Experts of a small language model.
Size: 10 layers, width 256, vocabulary 8192, 61.8M parameters.
Experts: 32 experts in each of 10 layers, 352 squared ReLU neurons an expert, 2 picks a token, a softmax router.
Training: a variant of Adam for the experts, 533M tokens, 4065 steps.
Below are experts of layer 7 (counted from 0) of a mixture-of-experts language model. Rows are named router (the router's row for the expert) and show model dimensions 0-255. Each number is 128 + 24 x the weight over its row's rms, rounded and kept within 0 to 255. Numbers have three digits each.
After each expert's rows: a language model's description of what the expert responds to. This comes from a sample of Wikipedia text that the model never trained on.

# expert 22
router:158135137123143082112157138105116141165126118116163127147121126136136133160157134099095101090121110117166103112099164096181116120183131116136149092138149133097129110149106147088118140150162075113120162137087139107080140130140139109122136148194096178115110122154133131123158108088145126131124159130100108115083175151096093141113111151116117142128167118165118100117159114168167119147142136109167122108159129080139140173156188128134116134128153107089112117115118150110172073168154113124155155120130126119139124143135149132160155072100122148100149105107131133109132128165136141131150135131136118125111094118128147158153112113143091149173111148099124140120135120060109147127077146126131140115095164173158154103132122148117138129123183157159142126114117135134123127120145102
Technical word fragments. Early pieces of technical and scientific words, often in biology text, such as gen, adj, p-et-als, m-and-ible, sub-n-ormal.

# expert 19
router:148151122111153133110143095112110116110142141122158152137146128114131104160112134116129131132117121156153104138087164102115122116123159110142088110149123126125073117129168120128131068111139118136096127180129149093127145162106152166137144143161134151124113068171158103105164125130129163136138113127143133111080193118111097119140135150117113125149140097140145105114157126158163096129134113098125134100153115139134155163120119137130110124101122119101119087126131109180147140135122106140167178078144109121112135150107081155118163121104101157134149123125154158108143142158150139113094144155112122143139099143091141160100122126177103196141116131082137162132133135067116111097111138140144119134107124182162123116135188129108116144162157079072128136071085147104134125132124099
Past participles, verb endings. Verbs, participles and -ed/-ing endings after was, to or he, such as used, served, moved, divided, placed.

# expert 28
router:125139167094155113123132111075134116179149145137125131137123158137119127154123151140135123137109117107140106145113160126182125131151102111165116114162117101114095136161157157079115127100154159146159113148120165116147141156129148164123165157204159142113115125172136138100137090080095180119166118145130103135096171184119084136123128127123126147127138105148132125102118114166161113126139156121151158144160118102144179156144180143141134091122148154104098097117141111143161122128123122088115130129148076116102146120172070180166170132117118133114137121135179123115140146169141124147093148114124115150122132148136146143125096126164093154152116126091177119140154150103104148104090126122133106127122149140135107115153139121085152118118151135132163137129149135107174121171147135
Years, times, digits. Digits in years, clock times and table figures, such as 1998, –201, :00, 22:56, and dates in lists.

# expert 16
router:137161137123133091131165132118106143150135159105140139162171114124136101122132118099123123110111119128148113112110119110150126128126141098145110148144116088107079119092160128090111136126149108140179095166097126114110168102157131139125116133183136174159156106112119109121132095059119158129164127110149088117119164141142103141126133126105140103168156103152092104088149117155123121177138100079115164164110132112139124142147210116141106111114124129138103122106107145150113128125124108130186161108140111085101129143156113175155162128107140163109133133151156151128132149126152168153096147146142127174110126157100117139138097150165115142157121117088137173121122113094124176094132153171139108139108160155139116131129169138119138132171127154066112145129155167127126124162133104
English surname pieces. Pieces of surnames and personal names after an initial capital, such as Mc, Frank, L-enn-on, R-app, Griz-z-lies.

# expert 4
router:123136120109166122119151117113122112131155152133159166153117178112153074157107099155145128142121118149160140109117161126171120106163137102164121137124141149104082090118153114082117125101130169139129130135153154057155127108161108169153173172169161153102172089163106116097138078115102150105153107154146134136148145140117126155138119126072112136107121105149148091106155139147118120128114108118123162114129144112102156117126142115100109094120114141143068109104151149171145103133137084134155143079147126147095110126112105146149126117105150140094115131140126136105136131145153118141121136126115133148096110146165123131115108097198099147184110094091141122141157155051099132125129130140128122121114142153158103112152153128082156142145137126099127158115138096114152139148120109
Time spans, acronym endings. Time words, years and the ends of capital acronyms after in or the, such as decade, season, 2016, BC, UK.

# expert 17
router:130139160129145094075169129092133100156149144155146144159151148140149100130086167134155102131135167136143125146114104111128162110141145128157132111147154143152114098114152148102131108113141139119133118159113155099131167139123163117162145137157108171119104112174131070133152109096113145135154104199135137143111148174099119137118134133130118104151128108177114123119161105130167111148157138095146170128139131116115151156121163151123131134119134119125100126118145142126144095131148116113108153105148089128148111148134123188124163150111143187083118105085141152091151153143097145152103133138122130132107091135138168159095096122135080156156117118120135158135140140129089167097089149149162132085140175148115113151147162114141155140136144109087126130075163163083135119180120104
Prepositions before nouns. Prepositions heading a following noun phrase, mainly of and in, also for, by, at, after, during, between; also = in title lines.

# expert 30
router:132145138088159064119147132092161116158129135126124142126144103096167141149141132108131142081105142161152115104133115095165128130125121158134123084114095160115099090166116113115132161128140124161129083123116143104108157121171133119188153115172131147131118094134144145132175112112091148137150157136147161135126147155133122140145134132095141098144145092136175109110134085154140105150165099087130113138151092083123142151146198112117180121096147127108146134127161105171166122163104110135149154107118120145137152120139113163144122129097083136108139159097107131127151158157157157126104118152117089168117113127137163138088132116116098166173119115112152127102139097066111148069128135157155143121128141155155148112161132141150142127128153104145116150100150146107143156151153123
Prefixes and formula fragments. Word-initial prefixes such as re, un, sub, inter, slashes, quote marks, and fragments of chemical formulas, IPA and URLs.

# expert 24
router:135129107100156096094150130101118114155135146144133117128133164100137084182131128144138106111129124144205131152092130116192143089130133148120121114117089154106109082156132143124087134092159140149125117148104163109116114145136142156138166185182152142085120109168153113106165098143147151135127114145089142113092138113155086161108157143121124116146105098113088136129153133118146113119159136058104144087163107156090128125140134102130124107119098131115088110164157157151120093154126077111163125092169109132126130153129096125138144123124110149108124150161138143123114170171122142104117122119104113150147108131167141133149128124151120164170126075122139170138158121135075137092114097144148118127141143138160099116146166102134148128128159118108103156115150129120157150149118113
Abstract suffixes and headers. Noun suffixes like -ation, -ment, -ity, table header separators after Event or Election, and election words like Party.

# expert 1
router:117130139150141082094120152114106117142157131137145104165151132146162123167105144084168121103095115135200099128127142081164128121138134111133109105116100163121098073143131109113111142151130135170123113168149149146127156120161127147132131177183129161135179104139178101139174108110137143167162129150126134098125161131116062139145130120123126129141147082136110107140157163152115105141171131086110160135168095126120119138141129137114140143122153128121112120147123157113144118124110094104121121123130113076125135133106092151171174140102110140124093140150087115105158120132174149134091163162147144142139101147115124119135112117185105181177122121082152171149162123112143154099126131139110134124142132147144105108174148135116140150125151097121108188121113108128115141144132116
Plural nouns, headers. Plural endings and plural nouns or pronouns in infoboxes, table headers and prose, such as Teams, members, they, Votes.

# expert 3
router:151143117105131121111137093101100144159165154142167157149148153097127117134138134097166128137127093149138153130135143138152136096144148122158095099131113128101093089154149163112127101110172106151133111118097126147122134128121126153117141184178133147124131141156162140119157088077107115116119144119152167124134154128108106136093149152128093135159127121202099121092160091158104124138151123112104153124147146121136125126145186111092118136084140110079133137169131147146140134140148132110129119117140081080094096120122131170174169143088133162132153092174152140114115126154152172155121135153144150136110109138151151096096137137150125125145139113143118126152156128109115146086135117157141167103161159154155121110121145082118127177132163072122142133103147154102178135114109085
Name-internal word pieces. Word pieces and particles inside personal and foreign names or words, such as Cath-al, Leverk-us-en, de, La, Al, John.

# expert 11
router:113140162142163110117160120114127147118106102131142162140132157132107108152102125128082136149135134123190117130145122099134118150138154143172072090134120151159086112131139109128140120110132097146141115135112163118126163133164114123139118155190126135124133136145146106123181102115106143134122147126113146136113150139097128149160170103128120138105130112155080095126147099123151096114132124086151180096152144115143162150165147123102129099077125120127119082137114122163132089142153073140157130104134096149129081152124082155109135128120109167118139127134152130118133145146167168105145079118103140140110113166100128139139127108135122155191121127155140171155175122081088112098121150154181116130121118144134141108152116100115192083115135137121154163106136197140121115159132131
Inner name syllables. Middle consonant-led pieces inside rare proper names and technical terms, often in tables, rosters and taxonomy, as in Gilles-p-ie, Chem-n-itzer, enterov-ir-us.

# expert 6
router:148157154113148112083134163130081120121132125156152165177147103123120117138125145138118109086122145172169156115140177109160134095152105105126133118143108159140065119161117094126104116123124132150138090163081125094120120157144165167131155132175132152107164116204125116119111094083136179091157127147106117131126148159123116169116166123133121103159149130144099106109138103184144103130129131101133118098114149133083106151175155095129117130121150116130125100144114128149128131158149080094163162137125156134158116167127111151180169119100147164132132134144104116108113127137130159137083115108120122186111115164141124160106143104156115135130109120117123121144165121088114153137104125145132160084133127144155141111141141112115120126139153112100096161086108129126118114169126100
Copulas and auxiliaries. Forms of be, have and subject pronouns in narrative prose, especially was after It or a subject, such as was, been, became, he.

# expert 0
router:142146150118146099102122137111133124147134146108161121164145176149153104135113143163152122123119134133160124101130150090212143108136120119155109135102119122125101107142161132123115139134165155127107126135115154086101143143114135153117103182187143175117134096182131087089160100091111165084150099121111100122121144120147133139136166121098142124156116082141130119118158130137178138138131118100112126153138097176137132106116167126125102072116156140100092110112139102126145120135125104143142163104132129141121122132136110191128160155099107160091136138172164109100135163120159129100115115140106129186110078152132111115148102116140112151148143102113110142149152139075123178135124128148114107101127130177158110103098150075102118138119124145089170153110123141105114140141111113
Titles and proper-name words. Capitalized words inside titles, chart names and proper nouns, often in tables or discographies, such as album, Music, (Bill)board, United States.

# expert 23
router:138125132122132090105152144097125136136129120148112125180169099091097099138114166101106135136135145126187141107114152098196184138162128136151119088148098140158117128148156129109129105105129117154151146166152155119142160156139177113142137136185099176093114118143137116119129111111117153120151155124101143119097139117115108142114165105100103134131144113119131112143126130147115097142139134106137145093149122122138169142154207127116147109126142125107104136178136144124178106148147147089122171126159114141107144153137144163177162138096140152088147154125117122112116135143160122145130141101110117113120114144120159102108114110141093202125094142117116138116136125035107119093106158151129148116126154147154156090144143114102119127130150128127090125098122113087125178131160116
Word-initial letters. Single letters or short consonant clusters beginning a word, after the, a or a line start, as in r-usticated, l-intel, s-ediment, G-olitsyn.

# expert 14
router:127144164079133116103151121107130107171169158140143155138151166137160126138128164116111104138102122148147162132133141130134161116172109106137122115132141146128114104121149141111115103101125157133134132162093152094161152179118135123115148161179137160129083091167151125144138115112113159118146119147116111130142145118101100102078146137117103136172131104187115076133140092161139108140153104128138157126132098124083106148138196117112126112113126115093100144143104141137129074160127126134153145085137072116154081145124115177158126115110140166109116124136128136136141167155104143131146108145125087129126090158121143152119091112170078148154103082110177139150122095140116138083124142153122138134122149162151123084161138086126146147153157148105145150112132127098139140182138135
Sentence ends, initials. Periods ending sentences or initials, table pipes, and infobox or taxonomy labels like Order: and Class:, often before The, He, In.

# expert 5
router:156144120156149104120151103109099126137133123137132132169147165096139126178118145122162169088145143141174098109105149133187107106119140146134121142123106145131113076123120096089113124073100135163116132134099135086110132160134168116147150144176148169127134110203147161121144105102118138128113119130097137095100167124159086153120147160142113113106129111147102094146141111134142106135114126120154128171149143097120129164174151133116130140103115156106100111128131165137156116150160127136163142114142117119090111121133082126173119095105109157153123155107105169094116116165147161124110141147129128174092078157165101108115110111151120139176100130120131190142141127092097165094111130130112122120121123158158134091125154128147143165119099105134121161093102167116129110118151110
Mid-word verb pieces. Inner pieces of Latinate verbs and nouns after prefixes like re, dis, con, as in pers-u-aded, undeterm-in-ed, employ, investig; also closing quotes.

# expert 18
router:130182157122141096078111126108132090124119141143156124141145122086142101132127142112116095127099118130158145145094138117194154121141144078163113102118107133112091110145159127092128122107148125135117094141125164097113124114133140129137152128178140171095114103141133094125145111080107157112132089141118102104086188144147111112101154165082115154138159078132089129091132108111137092121175114087115126112126093137110121158136165150094110094110134131132119153124145133138119127145124100123149142107173108084125157124103110174167162091126086152086118148132122142121146163153130178127115118106094120128106109168138159135124116110147114163161093108117184141150142130157109144118132132143178147093104176123118101131148131134114143123119136120096165142097141164111171115126140113
Table cell separators. Pipe separators between cells in sports, election and minor-planet tables full of numbers and scores, plus semicolon score pieces like –1;.

# expert 9
router:159170120082142097105098127106110124182160135145157119124126134103121128150101106119143134077108168148173148133097156080161161104120145117140145107114128171129133124146160136126117132103154159108117118126141168085102158135134116131137143176200121131097139118174145116152147130112080169099148099165137146106109131134102094133150171096100114142126146103146150134119152129152201131119153147097100149107167135102125131171124126129130115116109133099122083143130128117146156113152132056088161155128107093142130119173141077144146171106114108172105102142143163144141141141131114122138111118147108138159117135163128159101126104103147117140133113111103126136159141118081087142113124106147138144082111136175143108094142121143134143146137157124115139128103099163130099145150145110
Infobox bullets and coordinates. Line-start dashes and bullets in place infoboxes, coordinate symbols like ″N and ″W, plus common prose words such as is, genus, town.

# expert 26
router:099153116089119101088160101097113151144119122134120153147157145146146095169142116075104133148103124168143114113134132109170168125130161086186122105175120144117100125167111134069106119151106140151148120159120129124082132129111124132147129138165130121132110121193162143119155136124096151149117102140095150103109159175144107146154160149128093152145155107156108143104171107108137100154146134109131125115128089149137173140162137132130128109095114141107114094165139134171121121147098113102126138086148133104114125190118102161140152108085113141078168145166144144123146125120128148149115108151118111155079095155119166126132095098156111129162131084128155147163160158103126164130097147134165106122115125171105112122141158130124120139155133140137149169146106119116137136173123114
Infinitive to, modals. Infinitive to after try, able, in order, likely, plus modals would, can, could, may; also adjective endings -ical, -ary and table dashes.

# expert 31
router:150127142123147121111167141112070112146136132117155131152179136124115067138100137135105137120122134133131123138140167118154176130141158116134109099141126135101112076123150136102137129111119118144151104146127172114127152125113136121151184128192125166104125071142126137164133111058106146141125136122122144139101160157104132164145127141096100110148179134123165092098154133192111123139146126111146124086130129096146136132117219110102124110128141143149112102145122148151174123118147109091136134131138115105103144098134138168150154104106176152114159148154112142131169162158149154169119152119104093158091092154144103125133090114130121174165091107110113098119145098094112167138091137157136140135133121161153143139157162132130122120148111140129133156122117119097141153163144123
Cell starts, hyphenated capitals. Spaced digits and single capitals starting table cells, or names after a hyphen, dash or Mc, such as Lennon–McCartney, Miami-Dade.

# expert 7
router:149149154131120119093124145100146085154152164131134118146142122129180093131119129118128129098115141150144124112121143151139100124155129079141125083150146123118083099171116111133080118094135114133120148126133167097105143159153125109116108147193136136096156099141141102093145111153075123116141152158112101136122116118088111150116120168120103125130147110140130099085147126168128138168151105102166162105096132103162178133162215107096114148116100167135098111161093129133120093130098108086125140123135091115096113143147118122145169149113091158083127118094172122123145130144135166142077125103131127142133098180142130113114127076151124148153117129120126173117144120073097115111143184140120114096124132155123112133146141132106154117143123116126081158112128138137136125156152118
Mid-name syllables. Inner syllables of words and names just after a first piece, such as Freew-he-elin, Zimb-ab-wean, Hol-bro-ok, mou-stache.

# expert 21
router:132142123121135092091126133103136141166121112141135151144144134107116125187127139102134119104086148174170140158128139120153129125132140132159109110155118122141120120157112128102113120103111121157088118135141152086109127137139134148133119159175150126116123114148121109131174096138096163122138116124127162107131146145085131156133132137084111121088104105125091103122166147125174123139113129107130139082142152140128167144110141082077132112072120154098095057119145132148132107129104098124127117082165084123132129129132110142131112115118075181112131118130153167115138114142157163105123092146124133144145079174166140135105143122142123162145100111127160127105165122028101145091139121163116157117112133165175118123119143096124152136176148114139106135089138160092136116132105093
Common nouns and mid-word pieces. Singular common nouns after the, a or his, such as school, church, director, plus middle pieces of long technical words.

# expert 10
router:138141133117147076080161142101162086149139148133142138148149149115137097170122147153135106120115141151199151098103168119155141131151179123157111122136106134099108111163129135120120118093149106152108103159154149093145162160114127120163170149161133159115165067169138119119142109127101152113122159161129131137101155143110095127103156136104113121147148112167139081127177125103130142144145133108113145132123110086095122162141158103123123122106144131112094120134104118127149141149124083122132133095161125131117115128143141162154159089089113145093146153134162149119179153170118161169107127116127094118091111164118157138105132104178116110144128133129125115137158120126098096107116186180158150114153125154157133099153152132131174111152121125098140172105143148115127156165120104
Clause-ending commas. Commas, including commas fused to word endings, closing a name, place or clause before and, which or who, such as Benson, City.

# expert 20
router:126126123102131095068145165092120109155150132163144124136164146129159123113145158114137141113086139118155110147148131099164119138125137126141128109156131126097113120130128186110099127159130135142151107106126150123119124148142123133167169153197141136140161128140109084133142113066149146114145141122128135126084159153108101177128126135122104102123137157193123084092165095166147110133143142134142116147096113116159158150135194118114129135109124154131101128153124138125158132161159152097144154106128104136141134138150114142133193090068178117159132158136127104106125133144135142144096169132138112151092091156132106122143113102152109158134117113112134117128132130114108168105125122176155146131092190146152152098118161167080162117146167127140108120142147120100135174154139103
Capitalized word openings. Second pieces or opening syllables of capitalized place, club and proper names, as in V-ir-ginia, V-and-enberg, San, Del, Osaka.

# expert 13
router:135115160119148097106121146111123110169132163115189135139145124137122128125125164105117143125108131115152114098131114134207125105151149120139097075148132129109096104140149140104122102128167124138129113178115135107114113121142151156133167132185132155111151085113143100081153107087129141136141148121123081131141159144097108160136139125080089128158139148156129164113134104171157115152115111092135107131091142107149136145121188157134139121139164129095130138142141141118161117158164130085152118114140127086107144145137148142154146102097152139108128093139125110092160151147140158161093158134138121134121103142145097154159087106154098166148129139131104164121121105042108149124119140155150151109083160169160133137151122114109112088154154147093117140120136110096154152162127103
Foreign name syllables. Capitalized word starts and the inner syllables of foreign, often Arabic or Asian, names, such as Kh-ur-asan, Kh-aj-ipalem, Mag, San.

# expert 29
router:127142131118146097086171121103121134135127137147144151144144155102171120172111145111143107109118112158136132142081153100135150108151154095160120101162152137131111118128128149100131088124131135145117114166119167089095154158124146147161139159152165161123134076211142125150183108122092166111169095152118141129112153148148094145135130147130142129153124121134155125090152093144164136144153101090159140121148144142110162172122117118092108148104142133123098088150137140146138130123104139113151167092121087102082097159106082152131144090105111128111163143087142154107137163142124155134111132162119138171110075153151170128107110104155128153153109113122118137140111142105097140079109136120141112118130162168147141114167179120148108124139122110093124147097144174110134123143112116
Nationality adjectives, complements. Nationality and scope adjectives like American, Greek, national, local, plus prepositions and verbs completing a phrase, such as similar to, differ from.

# expert 25
router:120153169105176112108148125117091132171163125138166163165146130114118129162095159149093127112115141192136136108104151117158151141138129119162140116164119137145105130149153153084147120121153162132140134135097158117134166136103153179148124130191145157101134073138115099108138105099067128101158104121152112120120179181122119143111162150070102139120144135153148115079147118122158111169145115107127142106141098113123152166135167109116130093120118142136122114105156131115165089125124092085127145136168118111106126144141113142160159138087134155095131114160164121111148157121141134145123122139154111157124090130101140128073132149149087182143091155075148104129148142106126124118099131148158140145147155142155116121134149124114130143153119137095116141100141144089116139129159095
Table cells, small numbers. Pipe separators, decimals and score halves in stats tables, plus small number words such as two, three, few, km.

# expert 2
router:141159140125162102113135172112129127163145126110132154130160136112139122187097161119138104134124114141140111093113113138156115122160148150163078088137133139087128126155122150084095141089112117154090107151126153099148132166145121133119135135159163139117143129193138111136179088146094131125145091130116110119116158134109114142139153163095146151125146135171122154093160099134114098144159098105140129100134130163112132167138160130085154113111137116173113087184143126110154096153178096127139157104180117111114145162133130132175175122098123154126141118135138152084136161149118148148082111155126135135100115161171156129094120108141110121169138142133154138125164099106105139105133116116131179113144156155155104091149141119119142168147146136124129151098151128114126173158152082
Coordinators and articles. Conjunctions and articles that open a new list item or phrase, mostly after commas, such as and, or, but, a, as, until.

# expert 8
router:157149098098168106090146118093104108126144139143165151131129129132104112171114125158126134131089155157184143113123123106145144118155183129136108111157118155144127101140131093110099140114147132108137139163113149128126130111147152095147150162164133145154167088190144109107150130107100140131154095128126160081120148146145094150131142125110086132143171101170145127108159106175145118161137094115155126132134093118112140172166174075126094110089139123138136111122109141148149064156124154144142167106148115083131095145157088133171128103119125153110122154137134155104158169143114148130109138142123137151122102152145118119095113120155101179143106120117124167102170112105098142090115145146171114121125125145146108116162153111100162120158145146123130124112172142099172140158152116
Line breaks and relatives. Line breaks ending paragraphs, headings, list items and table rows, plus clause openers such as that, which, where, when, because.

# expert 27
router:145129126111183086107159142122115123156149138145144170153138154090151094168107149128141108113087134130119139120107138105153140112157155134135121089162128147124096129120148150113132111104136110137110112146109160128119136170170144136135165157156137166100113104171127089099161095148120154135150095135129119130086137144147106187112152153128134154114138092169149114109148120136153104150153131099155165136143125143110165141163129101110121124095130175112070085130131142138186104174154118113157127105181066103117083171133107149152154130103106143096134137151140148106162140135117163151116141104108114146084126138105152135094115115163113137170104148127168138177145130054120154102117114158173098109138151140121121119169150111118106133126141115107110136118115124137126142146115107
Determiners and possessives. Determiners and possessives beginning a noun phrase, mostly the after of or in, plus his, its, their, this.

# expert 15
router:139137149118174072114144136112151142165122156124141111164166147109150106187065149120127110125123137153167183103152127138149116111135127093149148113142114142150096098125148143104147092112125139121120105169112149120140147158131125150149151099172166157129094118178145106128175106094079159094147072152087101140123184154142097111127174160083127125161145087143107109124152084129124108150155124114126157119107107130140137155168218087108142086132156120115116136154137129154159138153110101105143159095131108108117160141134112154156150125104122167113158145152135125096152155131125153151126149118120132143098126143150140117114113095121141121112106120104140136124123118124119116107096117150150131105124130129154134109134159093149141165128136111110151119079157133088124130139094120
List and field markers. Leading dashes of infobox-style field lines and table separators, plus labels like (born, Born:, Died:, Released:, On.

# expert 12
router:121157124137152134112119101119142106147181123164131152169141167125146114153111144113154164136099145175159131143121119082157112130148135107139087091124117148150078111136152126135105121108144112165124101156109161098118134132117153147136145169170160126101145150124147099083157083094072162117136099135123144106149137133110126151118146134121121134141158126164112137106133097158156121126131108085151127096154128126123127135136156109094120083109123173116119116133123117168122134126125060132130145054141096133122103173134078167136122124115090165079108149154153118108135168120122158153146144157118131150126108187122131160127097122180141145148130134138134162160144113105124132096134117158155099109123101168134116099152161092128158165139124115087143167090136151084142115146110120
Name-final syllables. Final pieces of personal and place names, often in tables, such as Sukarn-o, Rije-ka, Lópe-z, -sky, -son, -ville.